From a checkpoint of a small mixture-of-experts model trained on Wikipedia: 256 experts in each of 8 layers.
Below are experts of layer 2 (counted from 0) of a mixture-of-experts language model. Rows are named router (the router's row for the expert), down (a neuron's output weights, with its number) and show model dimensions 0-223. Each number is 128 + 32 x the weight over its row's rms, rounded and kept within 0 to 255. Numbers have three digits each.
Before each expert's rows: a language model's description of what the expert responds to; "raises" lists some tokens whose logits its average output raises strongly, later layers aside. This comes from a sample of Wikipedia text that the model never trained on.

# expert 50
What it handles: Capital initials like S, H, L, La, Al that start names, plus h inside words such as neighborhoods, Dahl, taught.
raises: "ix", "ize", "cy"
router:154101126124125091180128136095128140107159077135128152138176114151162147110136108131108151085198127100118113214127134165162138124123155125122098160059141164100161122168138149102137169078133069136152058072122139087087168103175128169104111160111118126125100101160099102114073100110152115181089173106128135086127170140149111083121132150123146091171168097117129135110111148188159113149168105171091110077115103150137156066128184179200158099182108088150101095124052118102165139166089167169084092159092079153145151168133137120184108174170097095154153103173136160114100114137081162098080139171097094139151153177179084116158176115121104181082139168110144163078129143128104058148153
down0:116155070169127113171120151109127111099120204119116076147135131138103152099163084142100149121105137130056139150143162138066178153130132133116124198174050127132176196062127100117090152092081132153148168219161089101094151139118122093097169140145072165113160159156109118196166075122108082149148146185092093149148092199129111114151128167120141103156095169089111119135117130093096131094124077090139119145126131132137138124108126138156148097127067045073108090113115142123084123109191142120157119167144115123149135172107165152049157079167098126094181125112117157117178062127114134184166120123123164158136189132113171163096124144154105127163141118118136169114128154130132212142100
down1:148127129151148059083180099145176146105135107103139119255132131107138126092156132187161133144069167122130082164137179143077123140067077167151125118106094117132093153197145035138160099114055155124133184134072179176120131177130131140128117102127133139130139136139106088146150156147134124119089162099104096082183112109115141162110142179143079167129063132131149139076138105068110159171085132181112129060098177113138129125137166140144145147162158098079133132100106129137115142089158175152123191088174119108096176121140137077116084124164103151091130108122086138104109133130164079152100184142091150163194156153143176155162106113128106158121087085103078116138136167170137138118091
down2:144133136160164082138149164076188177152092132141097133167123111114108137164129091173129099130210124150131098137134102125131139098120134068144047166141119107095148185136133110124150144095127196123176119092063108173134160126142144118163134141105186108190108123158097101141121156130149105072060148163102142182104141140183093185140160087162179129065109177167154137125145094108179131100136108124111121158188066180135112120131108113110127175112164129134199075087130142188079140075175140103155092182071172100073126150135103145110108076150082153155076115089094105150100090106132113158096137161072098113170126124131159080125121165127112067108117107081105138144126111091129079102080
down3:130084137097167132078146162141096157094139107150103132119174188138120161213112102102123132107131110121066096134126108068120136125126180113189158158110135101182142088133131134130118111180105162109089135132148156138142061096171154122124094120118123072182150089084113105111080140110157119143110088138112088083104157142200112152069191132120149127116105099149167175114129150128079022097149169174105144089127124086182118126154050139138127156144095103159066160117148123145167117132185157120066096171150146149095152144146145104186110096117192170110106104111116181142153164112120077046128181174102152125173118186123163171193126143146138092111101133161106142152082127087137143143116
down4:165141137069179131102111059090116120117130082078150095105097174131105117086113148111095130063100181114155113136084140178101196111150120118159171192122139085134095149106101149131193144143097163094080090094139187121095126100128106070105145109180082172107161129153104110105106166107112170083122144191098099149092151149147129129128192123121120149170187113144127103110129119142158160141132105088057144145106123145142108136116153140087132144118126127106133094130111169102090154179150118156163114193159107095132116138073111194210131157114091142120114118072087127148122123151150070160114124090154117172146101144142200148147114178086141156144142106113244153055142152177091179126096

# expert 42
What it handles: Prepositions of, in, for, on, at, from, by after nouns or verbs, as in winner of, active in, notable for.
raises: "ten", " the", " their", "ce", "fer", " this"
router:110104161124123118151104127135139096071135140154154159086144074093204109221153090132098162115133096102178149116071096143119183080132135114151097180073084109182146089167194178154166138067141125134142079126129088111089178134135155164099108168178103069092131149148148182129082155136144082144106185153129139172127122126071156088110133145144145143133122099117169075092133139130149134097077165112149121063086108124154108062087122126125098130086087079089149140153081122128160141107116154149101061109142119134161086127203145127161082125127069135150160096104124145144131096109106130087110138123110132115153197173129128112185185191128114127126190160163168130135088166089099135158178
down1:115134141089126144174190052133071095094111144105107155116145113126167117110118104113083084120172118123133125076137045116108119126126151130133075165066073177028171153150089118134066173148131120121106098176118114180121146083103104200108102169123085121143109054081192097125108168158109159173160169109161143079132060144131160140063156088140094135127097113153143100082114079116118147143143129078160194131169093139110126139115143140082156100122158155108127118173083120149125117133143080080126153118132171153171137120167095084079152138076108162141145134190149116112148106133126122146103112160199192134139196182104151112177132105133131129137099081117108136145151113164093158150094
down2:139106150121102098126164191165133062159154119120156183147097161128146157146139122181116114137128072133114142045196079110058111160189126120121104112139150103109099092142130108152144068092105163149116148149114153129152122081063086174096148184109160180076151094124110140100121153137161113032163123169159119103143097095148116125113119079177152091121084087190110139093128144091127163082139110193141125146147108138098176121105136142128083145083162139114145122123136155110090148147127134158142116172115169114211116166128151135125096146115086137073095159157151175132168127148184111072166117125060141174073136125169121146142086146208145155179060098125114107075100164098116129112085
down3:139196146130176177121150160119139165139134128181078133111087113094071126116072103100136101138156086096158160085095112172117146172103134121144095094133089152118167110120188140144180117075184100119140198067095098191083026158090149150097107130160106130152123164111174149135080168094179185109127174099127102112112072142121126148105126102167098145074140125138130071161107096181137110142140101156147122076150119125042121151145135120082182129081086098120156122098056110122105071111177119129131090147109163110135096106097081123132110120127104136175140153117184154123132090137106163149193111086169121118173192162135111121154124168125148159132140101182187089165104102129139095111163
down4:086119115134098132186123182130059062087150125123179177133099107144122175143142090226147125130153121120163161110112146181086099134117106128178176071094130115163115047124131152088132175143113106115105108138140120174193082133131088107155121114145105165170168092165145144130022113147188111145131138122126083057132124158097176143159140094174174070104162112115164078116142107089091110101143091104187131121149114184102128068150065170096139090100110159092200095085095161124118133167130130113154106158168105075173134096163160154132108105084152143132098146132120148125165101201187085090118108110143104160182141149123121102131126141128151108105114111122158165140124119132100111136171
down5:146123154149145098095151098123139139175141199184148108093184169090133082113125151122140124064170121142177121190107107105103142131182183128130124095094107128111055107158102136163140147169120112112114099114144065124155113112118113080134163119119131181140107170146150117065112161076099139100111026122130189123137083134075096176093130141115066065109184150143150171120071143119154201122107098120149152190132113155136156112147146138060171100180121152100136116129146172110152140140147145086131116161101132145115085127205152079140156138162099112112122162133170135117176093118110122113116197123077147092211143146181171084147139159120154101150073115136118176098093091142164141151186

# expert 32
What it handles: Capital initials and pieces like V, K, W, Ch, Z, j, iv, ov in Slavic, Chinese or other foreign names, plus initials before periods.
raises: "P", "om", "S"
router:115142139085117132151141128046130128119123082201091141088155145149176081143163084152144152105165142098139123109072153125136134135154139133091076170065153109185073156138160159097167182151109085153136098149095139141063170103164168143127131153126140122126092151191148093147130089189110137136129122160081166155161172125136108094144132118113152109126145084176164129081091113171136096118104159131134173102080105126171106117080204128142181018151096100125116123144099151097148146142120167118129138174079111170154147152152163111130073157155090109114107097102189111123074104127079168086091165135113088106187146139131094123119173136134129156064112070145135137160027148095088139142097
down0:125148183123123125125126110127094051122163110098161140075088120119149114112176121152169134156092151180173127143137153121134123106169135072141081152102115126130086143125160130113119111166135077088120064144191130121138168126098092145106093154082155122151149129187136199129169169115079171121132051155173196067113155154098141102134139083151127128081084096159159136024145128187141161107134130116183137135124166133077139131104146104105097136155039115124099134145128064172159183081138144153144120106132189123126087185101169113130135089121110126097054089146112179153162171129130110132104119156132142116097061089074168134113137079100044137172111097157134121142158122151130095165154
down1:179150091163127130187172141146087141089145136144122045125139148106133142085142101123124127158083086127178169116102100174093142175138106086151077101145082148147161091138125149034104180138118117135148151109180139123117117103119173087097146070167112148156153073071117075102122176113079153136158076180082137194154132113162145156116139148177139115113085128132106135143136174132107142151126131175145142172141146145153069129162101120154083113101129085124106151113145116116150126104191128079131182202121187129146150154071099089031166106169199138114128113133132173075142102145145121127124116118113124099165142106153121116205139125107118064121077120126156133160104222107163156124087
down2:124071095101126140092127085168112139090140137127168083124132093152079102166060130165120137138156142155098130139137099127127132172066135135131175087110126178128072104128136160163113143152154161121128088123074118157154154125177010101109082148147118138179139065092118174083125142119113130150079177124162149085125135167135128127106124152104132132133093102108144130108119065151069158125141107153125131145140165170159142146132090173159093116089152128123142141166155053134110128119122125162140110062178060066149212171141093144126108134127051140079126112120133146152147187160128177054143153147110133140176218128121127180115107135189147137109132088128138098084134075196187127171155
down3:102120130148174135140130143137094115138114120160140118178143107192101112157119097134127106160114108140149125029140105104114124098144149151078151156146132114124119169080140060127189145203102095118078069119136121166161127123124104102142151089134174150064126085156113143109131120126172086101143131122110105151129154155151092125154108120115145151206122217119121172116157083126123118135146072092126111109131106087139098157160132050205131126095122051180115147181078102078131112107069170120065161185146142124168128098106096101158130161081142107166164091145100076131146166131210112033166139186178101109064115148130138121079057146098127140148103155137104122148147139132139137156100
down4:124069164150105190082134101147127103179078146103103105140111141163073110099147144141110111103221136128083149097132121122113127188096128079141125094092114126129159158126135145141109150183107130072102119109106173175080205090190169122122113177102158126122147114140177079121123136152134156118162179103156176144093116118191095106104151069136177157116141162048143137137165118152086109121129113109105127093104155056092162079134181138186098159103166113103116163144140167142160185085138133135058119103123094142107123125128166114114118132086146127075110146108137186088165112073214087190104101098103157119174112099152111138220064104151133140143088098102150103132096122112114106120139

# expert 4
What it handles: Capital letters, especially P, C, B, U, mid-acronym or word-initial after hyphens or brackets, as in UPR, UPS, (PIR), Iron-Blooded.
raises: "op", "re", "ard", "l"
router:128093133127084104155128113066126130151133129104142169131196138174146112162131142148176100144174162138122130151088137157118172105120132121114124199103098133123150121126105154102214122122079088143093139144125120123137167097141163187134113158107076108099119174086112140129138099183109083175125182061039134119137206147101095118132123203153129110116150163129201092124114131166136169146131133110106116097103135100145122120071119111136129103121056067083112151168117130045126134161144160128087145146089063164107082177147192131117075125164043123117123067127123155162096103141074094128158151157081149085155127085143150116162151141122051113158144116176126096125089102156069097168126
down31:144135079169064121175137123146134126113103089083060133169114157083115145121071186091062056148120078166107175085097096126126104177172179094120096142118154081161178138092142129144154144075175137131146090171140152125108072124127133118149176176144117111171115111088125206123126112136157144114082084176140093170154178130120115092168158086140175095164162122122151119079024125105159171146152134069154122108132107126137156144123113137191084159144132175130149077113142118137088143049139130177139121084088145117166139143104115124132141152111137162083099176140153142133121146160130135079092111091141148138130092097128160155140139157155095165168103157186166154117066106152204098121169
down32:105130103172086101149048144111113159109138158131174189122123155127094138089127079083151130178124182085138097118087234154209134112175090122082113182109122145151143125062119090162089079145070124151112135079139113137107195092125143187188126126155112107107078168173147091118112102134104107160123171144125143097128147120140112115052141123174150166087142134093180116133119113180134140135114164105148112143171105173130161122107154066075124103130100177165124139182105137136167112112119161116089150175112129180127076097120200114078127073080118152117125147122059121091132110158158179074109124039159119072113126094073173157103144144151112132106125148122128113113133119127146141105137
down33:123122103139142162176120166117108127098166067089074125118106118095098154076144149076135136171132084107155123141164122092070165111148095109097122167166081159120097105110120115108114101109150114135129135089121056115091104157053114090141076150089129158053056132131095186114130136146140205092193108114116111161160108176142174114121111120134196105140122105184132151112133165149181115125135113125139147149213134179105171122129148095185133181130131122140138146074143130156075141166121091114215151183165173155117145119078110196142127113112166112134188160149154104112148051098119147091128098081133116123129133147121171193145088135160154129085133163055148163132102119160158178097137
down34:161159134115057182100134070100155137173119090131171109154104133118124153148133171071173085145119228133139177124150127184174141146071138137155150074093145125169107132130156071198128123124026108143179153127143141175126120118079097131082146091131141144094101156097116103180149183155115132082108147107158140159102135094149187139165120193160100159095147149103131160202094140124074113137129113112174127106142156149090113177160100116151112142112107138098101208087135157169112136118132123092116121170152142089142072126074130129133091138024134101060157148079169133125100179096141114117156087124126149168136141161069110142149123136151107081158149070177123132146133127115115136136166
down35:121113149137146056146134138145138157168112133092145161163120072092109147092107150131184124081029138117112126145105104200116119119117117105110187062048121118123117050140146161172156135144117129115145208124104112098138109126118168113163102140148186121101083088081137108183134102186156076164191200089102162139102121086157086157106109117119150087141144175115183125119105149200161151170123129125168115162154110083093143124092169161147046145112151162147130133137133105075113146160141107109121121119150125135113056166106137150140133116093070137121157140158090084099181128100102100158157169176122132202071097104133165134144133103131110104126141111087100134171091112197104131182138

# expert 47
What it handles: Newline tokens ending paragraphs or table rows, and == or === wiki section heading markers such as ==Distribution==.
raises: "\n", "The", "In"
router:109110115126129144137143122125184157145130123158131181150199112151127072156094106109172131135148098100114144114109136109122144140171186119100104116031122111140128147172163159167113131096152111191090086102077117106067137125107160132099073116138130074080090153121153164155129064149115110164129150138122125115122154149094127135102080178147088124076188119157143104143117126155135137127089113109108117125095117130162135041101114185221130109142082143149152122203071183098147077158101118172080137156086057200111143124124204119117070148190124154124097131123149119120062127136101108134135103127145125136123167149197142136170144169101118192097179097219146130101088155110106152149125
down1:123149195103082135094115128116176181065081121117156169089076124144073096121128158131149209070166112139105119087169172153163165132091125127187127110143162122188127157093109115066126112160191170160115162149128141162084120153130133147173150141161120092134117087077132056141111141112142104102093155122122090133178124156131124173081084174163079146070225131121109169083162105175117149124109126100117102157075138111066121087145092153139124131128131166122120118119125146117146133090116114172082102092081113202114087097084127106124128143152071109083177164130156116146162109129146093109108110066148145120139152185125087150136158100158107158054080108165165107172156144148178135089106
down2:148187081149083169125075077150189122117157134113053197177178094145102152137115101173155147164158075110111146172131112139145164113159106113103149106101073157119151096127143126109171086055165132138140153142130179142036089149120127101114131136152179105048073167141077167137172138156138118143145115110129122145119134140098152155162125125188130126093108137123102052107134145112108107067118180100166127134102138161164137139074118070094137118100082167088117084151099155168149082101159126110165111118151099112157158093087149110138152128105161178139093120074151102094105092134144153159161059107138181138111152188158156130153089179082115073136080096125133131100060108112151188125137
down3:097156079083187113165123151142124113112136143156128102179086190129066111140117150157153100143119123102125131085129149132098098089116121109113094149088134077148118144064153152168084092079145159142111141145111160166129127089118108123134102078217144114137153065143083146158107158178118110125168116088189073102118151152159149166143151140143078157157102131175156102168117161161109140064135089084106151085146100068087159160128151201079124135142097134134145113160120153123118124049150119149114165167172183129154057171185106188140134151138119099114142177154144080102164104126191091153169130078164127181055119123123102131107147152134104072133088142192160086148090106139131124102195
down4:146168148161112146094168101129163115104141123102168135121046123130093179170077122159148131114087092191095076130198124150116126122096129141126144121161096173114207133124101131159140149052178122172088062169108099201110152102176109098128118082148137127182034098137131152043145133169144125105097142126095134134149130158154134147165149105096151125116116097163163076172118159087140136111186182141067110126171076101163127207089179115147093141170104167165098104130109104107137109129068109118128083096101097147131138145108139116122138158130106105205176112170172127142132065148145135145123105110105149129137142071171143084150092121156182122128125113110138111085145073057150135141112
down5:122138164180146109063093121090083105143171174042171146099080118138118115161137089163081179111129066117168153101139129149086150134122109085154105151208070116153126123151153154099127172147102121127141139132166158134157085089161094103098103103136160199162136102138107108156132108124174139138112139106167104107151115048085140169140187163160110156178136127091076111109165092145201100149169105161115140081145105119096122152148182186101064154187121187126101079073107132134109093098182136187160157169133118061083142089073141124135123140134159055114104092138167124118181143119111122130164084162118115162116083126163156084106111103107146154170123165091126129110159088099111110117122

# expert 14
What it handles: Pipe separators between cells in numeric Wikipedia tables such as sports results, standings and scores, often after a number or name.
raises: "les", "ver", "har"
router:061093132111144068150071133133130129120110137110095150108174074170119086192149058101116138087196103122162143139100161134139163128119155209132081110116123102168131169148117125126203187084157080183151136086109081108149166116128124141116115161112123048127082206114143124166105112116143086111127149080057143142144148148117114140133126152077175094134194057187164094138106147162152119132111148098121149106116104139113143097135138165170144120087090124112086133133066126131177113131078197101112112135123139176141126208114119153133114152147119120148109049178123148175054105144139153129109175151099120088199202135129121166123169152115128147104190109136136128112103107149110115137145
down0:111137125106152147116124103072108089119069218094194142179182108128096072141150110137148156060173204116169172129127054165147125110088121106117114130069127136148111053114173123120102107109119174167137178137089100119177166121065145087099125159152084127171172094113127096191191102168128123186160113115137167114175147150098133103093140103084157152144155154123088115095138109141118200105106116121083124091111093127104079142140121187129101108124141125178121158121125123156131154124160151065085086164134176135141080160151085163139096118111072111081082107160152144131156049089149120113145087135124124136163172119120092113099098127113121147170149164149093162107114167114176195101133
down1:207154147176151114117105125101166137128113170134145178101163163138114150134134176165098167127157147116192146157107158172122100128167129101127117150133082151062142067146120160168051122203109169154153108092211176162106142110097130163097201065134141121139109078098071129131172152127073122072134083107135154137140133113093102168151186138178093088113085133123133158119107112119103110139132101123184115104097114180096097143092091161120203113097154056149177109075161170136105082194133148136135152122122061072156135131091125116142092082081108102176121083099085116128127102147135187157102166134121152131114099126082150170125100149159067127124123114114168106154103084113173128134124
down2:148135131138111120075122085129131196173128132118188125076119080124115105099166094158116063128153166160103142138105167150125166150204070085150098171110146087133145126132175157103090149130142106084178161136154178152093076137142097085126124152104080175102166109121070122170154178112154087181055153102131074094140106081095077101137145094178097142171109146088134162146160120092158146130123155160121138149100069135147104120138117062157134115160176219165147161117133093122103111091143137125162089110127078129057176146061126177166130160112172100122076150105142072134144105106162137126191183136110090118061132137134151129125121127131175102137117157091127102150183154167158104103168
down3:108132167179124084104142109119139093133147215108160124118089137116083113118089185136138109181142121152102105189123119162096177100134094144135115132120160092090147141104149091103145140105145146129081135122115075192139139131135158108086099129128133094131091113122146118070105123190119139109125114073155145119155071124165140193088070078161167138136069082145098179111155096137060098125084157116118125173119132155121151119168123124072108118121173157187202163119092108114159106091170116112144113176147098160146159121128075136128083076102128175141095114159115110142122178134086090162191103064170157087088096198121106126182120106144149203169063204142124091114183132106137139101177
down4:169139155162109135140135154098100119080132121153118129134081101136144147123205136161074108103071157109130103166122123106156124115108156136098122163183121120163081142134119145079137160103110105086098076167081165078176153089089085171161178067099121096136117128188134103135149157152090151114148124127174157116116095134066130071116060121151134088120120026126099119120144136186173172136119105154171116136095203123147113131100140108125108104142129108056074154177138126158128119180154118160131177161139165150078169109125159145135144116167130109136140066070124078098119128121191135037085150127144119104132145155169125152183109125102110089151084168175080073143141071112141123195180

# expert 8
What it handles: Mid-word syllable pieces like ce, ca, ke, me, ka, especially ce in celebrate and succeeded, and ca in caccia.
raises: "pt", "le", "rt", "re", "ru"
router:086120100133144151120070156066136104122130084154145168165184135145180123223139153142116160175185115133119114153125152115126166070103130175141089141085084167168152138138130123152150099087116082154098061104150099083095159081167189116159090151080072078139117150110188148173124100143101107136142157106092113132192163138133094150122132143138119158124115121183105127141067163151141087123125124176144153083109144141156109081112111160147136106115137146167109113113086150068118098120120132128118091088116104113120095120120166105177096118112145152092080092144161177206106129082092189097063187143130069086195147142206125132160122167149115186097121124155151083059127145106129081157105
down4:166138118158090139089103143145114141139162135158115102148060183137127155113116051167131101124128143112087111088108102085101194099126167092141119083120135141094126131128116098146083085108100110063147138084082095141193108160126150162137102169115154088169082159152099053049105143159069172115128145143175081139165116124130134097156123150089247188122109139144129138113181118182117128096140184133177137149184108171072109136173102140104108162143120121080165151093142051156118158118133069120130092112093097170177153127114193112135157109144097102147105137121099146105130147131151116113105121134057104160159099150145182162094155110065137074123117149164100097134132163116101177177117
down5:107073137110141126198144119146154083096078164141131186114113141115175155131074160129132097147107100200173146153104167099137045105182098147127240111147170098129173138166131109171139117200104145144107076087129127080138160191169122158149104096156129099090129112156102078117108091126140117146117132124108152107148162074123128140116104112089153111098148118096137146114121049131124109140109148169154126101170050125075122094133154153146080146131106091090120075158134187121122171128082153169130100169128060097135137155168081112114119150099155143060179109083123119082081118127119134072189151191156132120114145129161114098154135164127086174165144131112089151087120116118103153083059
down6:155143124114120145116139163072129125101120126180103173130102160097094123141110179138138151184148181103131131107131138182177064171193092139127144098119168155128033108088177176183105188193143090091130153091089133178173127097139127130159137114157152189148147171074141107126103117131110152179143100112089117159091128072168160115099096060149122111171081136100136140120078140100124123103134097148082121098136085099183132124119160174203099174113116086073067118183132095121118150131133147087132099140083107082151122140143165172110100151137116104151045173144115165112132113131109103082107182185132101089070124095087123122130153151162124094131131139125194210116106108112162146133138
down7:158107185136070085028105179126137124139114159100150147079118153167131117112149151193127085122124160113142130093137118109102154140132161123046101084116143124132131100143107104136122123104127106072099070115196096093130158143173171162208179140107170049053117131137131129121174126122128180114086127161121125157084117111181114114125148188127092088150136136144150160095127082180190055109113112125122111111118161134090140131130151104046147145121138111128129122090056108148146141170200178148105113160184106160158153128088162069071156141115099132116121100126099153138143115156128151072116116159115107164121085082129164167062170081116127119169115134119147113158150125134200073140157
down8:098081138118108102074079134085136127126155104100162128119144122106118113109155084086108099158135132098180172123131121078081116144147199142087064090175158127114081151156147155107171139166162145096073111152046152152141132113174072102124129118096148129102149108126184138098137107129125151096111104143125072103112101128105074166176132109165137150154139122124111087150141139092057115106083145171151149114153111113133123167186086109150195116116092135208110107092097117173080096190156079163133139107210173184095137129127149063088158097135108111185169150106144172105132190173135119125171062155191127111122133133092122130148113099064095151152134146157159105104140134208157106165172

# expert 48
What it handles: Word pieces like ve, ite, pe, te and quote marks closing words (twel-ve, tripart-ite, D-one-gan), plus apostrophes and em dashes.
raises: "fa", "s", "ac"
router:132130150139158088180110119095094151162094098110154155138163126124173082152149143133136143149170095109167115182123156100110092061154153114189104088145152078128132165103117114132167163145174167146107113093148056081112126108136113193122120169123056084071124174108155143130066101182139146156116151102101157115138134131077122061184109142129160096079130084150165096115143148168156126145146126100156119167134121109136109125122154181160092081086107055143143090169106139118159070193087164149083134104118095143171170156180170108135064074122103142092146069229118135153061143183089109118162178163123077110149134116175108152140191167115124162151158129139135112106135164132108134148123
down0:120117098129113146142111108122147111093175176097066158099113178169127142099116141133196042118145122111146122119096151103129096152122072159164146170143125202121107130131160119102141144109171159158119186072159107168096119094165148165095148135100088074107163107126202121112115120101118117002129137116130167078145139100132151126176095157114086145151103104097152110140166130111162080171145143104147118097091135091105156156175146143131148079155144150112120164081139093084112128150119155125125100120205160085131112056085121145153122164197119176084167089128144138134112119108086152167126187155195171139083111132052206151112105127119144060112162151153115142090170091132138094144083
down1:151098137124074133073125101204115106113170101173121113127169126165180135125105115138175155156125120169224117159128123160143161156106126131128163145125070111092081085194191201130147194160136126074086112094154075143128184147148142115079157112168127118153107104157137139105147131119133116091130168160119109104112087121118198087200096123087109139126131136076113118103127096157097123118161144086120140145129115126106157125089133127174172135083139113146173129161174121119143139134132153225113137129093139133055149123110101127143079132092175079107118066082102125146102147184110168142114129082111105144134169152186087128116085091119145125068136048150172117079127112043107115134065
down2:117148077073147124120112120106097103189138109140114162083205159091052127093140154158133131147113137095086076132136087093138135088157169082141183142223117110070168094127158100143111150160162106117124219157119074175073143180082125137114102137130149138114092092131109101120101124163108130139118116117096106144112114156117136119156121094119141184117134073111103076142122097101119167156126067189127176166092080188120132142104165100134076155120047144172163182101154166104217080140175113131124155110107118189103106143111129147096147091094067096131159122178171145124123135119140100125118151175160098153124124152167139175128134091131098149125150148176115134117182113087158161196148
down3:161111148129137148095118124141120153184140155112148172127122101088184159165101144100087134130068031172158141151145100102091116131117113153096046081132157120207193150081099109115132130064199145175088091125166165126135128103116143131157143125118141131128042208150121074146138147088159122089130117137130110152082138140121096141131122132132084136139097139157106119159141086200141082125122152069131092161109120121087137094178144146130108148120111192144075099112174137075154115107168122122147131100156152147171127172087158195147108106130080169082159173094148093133158178158111103126119099132129154133110075188136109146111166083109126134086112171067166109138174207142184131173136
down4:073147139160122100047151128140167111123109107108196159157141173109167200104129044133131131084125084100139096115112112110139115091128094160124133113177117138156097124152169148171123124116149182135117137105162109063130069152110100107147142159167139144136134098135121117140120199163079132115192108107091093133167123084160162133137160153166151173119155100197145163110180134145178120119103124178085178116120109119167117144154161091135168097120144085125122116147131046107100080174173125090095142151129120178149122082135152080098171152135096068146137095126153064046182059179057134070162141167103079119147122091103113187094097160075088131108155139137150125099112150143125141164117

# expert 33
What it handles: Two-letter capitalized opening pieces of proper names after commas, of, or the, such as Ma, Ca, Ro, Ho in Honda.
raises: "mb", "ttle", "tch"
router:128102169138122099133136166093163111135120076125163157117168149187175129167162079160138139137146153121146095149105145160105152135132187113135086180122135161175123106195192177149147172100170093117120083113117136119062139061169147141126131113145095115083054173130134085156075137123113100144089166094100152163141200118123138101150116198101162164087158111166151077087164149143165077175142142141117181107122109158147106064089155147169161067137145086139099126127128179104158160150099199120086130121055098134140091130119112111105097142192037101100083091108160130149106137135102170104090185111110066115117153088143120113190132139080095160090102140147123109095122146119094090112128
down0:107161101156119196097141104109146140092162154144099137150103168137076142109156091147080171146143066124139103161085116176162123105153124130094090101166124161139107131179087120121149180125145142138089137176156114196122129089139138131108135119154147160109130114129074130153101086095115158151093115140139122090125117114110110096104157140183198108167133126139162188104129121198079101182125130153101092109091131141148114117130159069151113155189152079140098018095082088123091114161208090141149158141088130042143133116178073125192173137091146103149118102123171212151116159153091063140119162131151159118134127136137099163126151134099081139147157151169120182105108148110131037087173
down1:206124126097120143158129190124117140143128115202142099101151082124168111172109178107139149167103088165142126090097105166119129198095141157083099145174170100132072095088143111154069111124101145111177195106098163127063166129115123162054143123131067143100204106078136138128125143140143128107159106086117120101095129137084144125134128117141132190123074130125127123089098168165117129061144103090143131149136110161132127070152182138156027131112168100187121085080151063103158125163148098110118079152132164104108081101160109148129145186174116083102123083111103132147173136151095107125146156107178167142145122121114162021095164114069159132104139097159117109104151139172132119113136
down2:105157126166144087122139158141116197143108123161120111131120166176087141164108108114130127126094105167124128098077146096159168157155090129153111183103121123138138170118085142076127166156158124187094157111130118195138092171135113126148143126184150071090080113078163121107119126117114180200174090123112144132084105132065106093129105119110098121068139073090103167197085138164156221054129148144132071091171167068068109150111138108117118106082036125171105100113142152064113125140168147141049149176112125156090114143134121098070114110124153152102074103109152127212116076149137160113134117144130175144134131173097104117123115121174136099136147160154110151110142171189099117134104
down3:115087096157111123134144144198103169102179154108167147149081134161081177070085126180151167109095131148082129112160137111136154115145136096072165147106073075171097161056142124140093121113137112099131150154132157168101085114110117076109119128125138125129165140133196108136137131169176204066196167117166107148144087110139122182182131136113147107093119120099141139085167141069106109149162125145087109107080105102155085098129170135146154071166126110178185163120129113136143153124144107124101192107159152111114123133055127103116135079110165119098176130140041104141159101144152090131094131138151093154053151151098139065113144105133196067196138081161193087130148083122105114137130
down4:107142083153130111147147113101160155147108108114035103106117104119106124164136157151148139163125129115094107071218083170164130137144168097140157155103155145154109154121093142170145166154136147124146129132169075104102141150133135031167092108163085126137134132106175195032200120086104102153139128104137112126154080086171096198106154073061159130134105146154089095119213150176121085122088151105179176127201070099148056128125118158129156096163099124135147094099117074184109095064187095113136138088139121134108159123133165104172124152105124127102112104148064143118105162142138126116169110190102140129136144148131096167118124131150138143184149116131117109130105113097097172091168

# expert 49
What it handles: Sentence-final periods, periods in abbreviations and decimals like U.S. or no., plus the prepositions in, at, near.
raises: "com", "tern", "che"
router:104136154082139160151106154100125096144164129126117129089157093132129124188150111173121147092131133125135132162098127141088159118141115117122183159101132100129125072101157133177214147123084157141063060074129104096116161107200145175154065141106104072121137153102150146121125136131148103160069164081133106184162106165083144129098134113134162119121110155124176084101161090182194143117149141141096131095109125115202137071089127155180128115115080123161112117187042121101204130167082175102096082144155136161115146153099150115158113142137067105142164099117190183110111126162148136078117131131135098074179200109153118122150141158092102098105189107142173145134133083105141067163185
down4:150116102097121144157134155104155123151092116127128171092112156154076113123147136112151146139135214092113146078135116128144130164098144092158122099115097064088172085067076205102069145156069134092162100126127078151163138070100123076147108135128195133115165094109140045126137113139152161105135114110065035125140165198128107122192116129134143166135185199142137111183120115149115162129185132150133205129097094146159144136113153140132165110165127118120129173126202136146191172133124138122054113136116077072119099106121080117117076138126179108128109076146125186116113120170112134128142112129150142145164125122130138067146136136167109117134148163076180066150081176089089142125147
down5:220074154118144083122081152101169082123154123104169112134110151134171152087161088126123149107157174131088129110151092112113130104124112120148151126137139171078201103129135196137109100136138103075196108164125121066111128071165118123116141186138141145167117125129071094109155149161169172153120125158146126166122129122102160156169115110136186167110117183093173087102124113170106115141135150152212110100122127114100110209083102049130065149172151118099118124069108145139092135122180121137137125105155138142109196107128151154112165117133113097085123116137123147113196111092107136180129110119104190117094149156064117071152136133152061089166056073083064143177113119150157171125139
down6:118130110143109093111112068126118116086136117142077141107132114128108095147111113157156207066206167156067137118118164123121139167084077089099119155182155108142133133105091193179130133113135097105118131146117097102117129122114106162121143104111099162084081127101152109144195124126190079207131093145151217137115130107076081136101085137143145185105159159090073126151085110109073152178084170094181112150133171095153167163143134204187171169154168110115105097125141100092120082082163118055127136188118078087156137150146110161115089134165117087110097051147109123195138132080140141164139085108095187146099105149124175132123129141125149123090102149141159122168126133124149158110116
down7:117135121166123132089149110093124203159121122109117120142111109181079120147073110120160086175109154132052144156132163171071123121130115106108095154136083127154123134101135218096120157132140100027141105177081170132167142116054059129118148121207097096138148101130138086186133152123112132080100139130104137098144202115107157083076104185114130159089145131155121121095166096133142135109107113131116172099125125162120079154139142218171143121097121094211172153123059077106125143080070148175131131125123121142125099093129128076155131132170145165170130220148088124161062135099084094122110101133147193163141113158114122121125145181165143084127135154132118125149126148166140123113127
down8:080123106134155157153128127040120132128097144152080154144105083113131147176142146092148172169145094105177199122111106133115105153178092146155170148132120089115117132118036108130173143109156122189128146082203096127121168080116132146117100106139173079170116116073081125114154141129125055108093120096106091078104126110152141146158086144138107100136078130098110142132141091109146169127121167145078108153142075116130154123125111183161072138142133179103098158135133171154165172076154118149117143138073168096093106129104110080102104143111112166112089140170123157142093114056105161218165142147116076157088166117177206145182160141153145065104123143120119107116186118082173166094070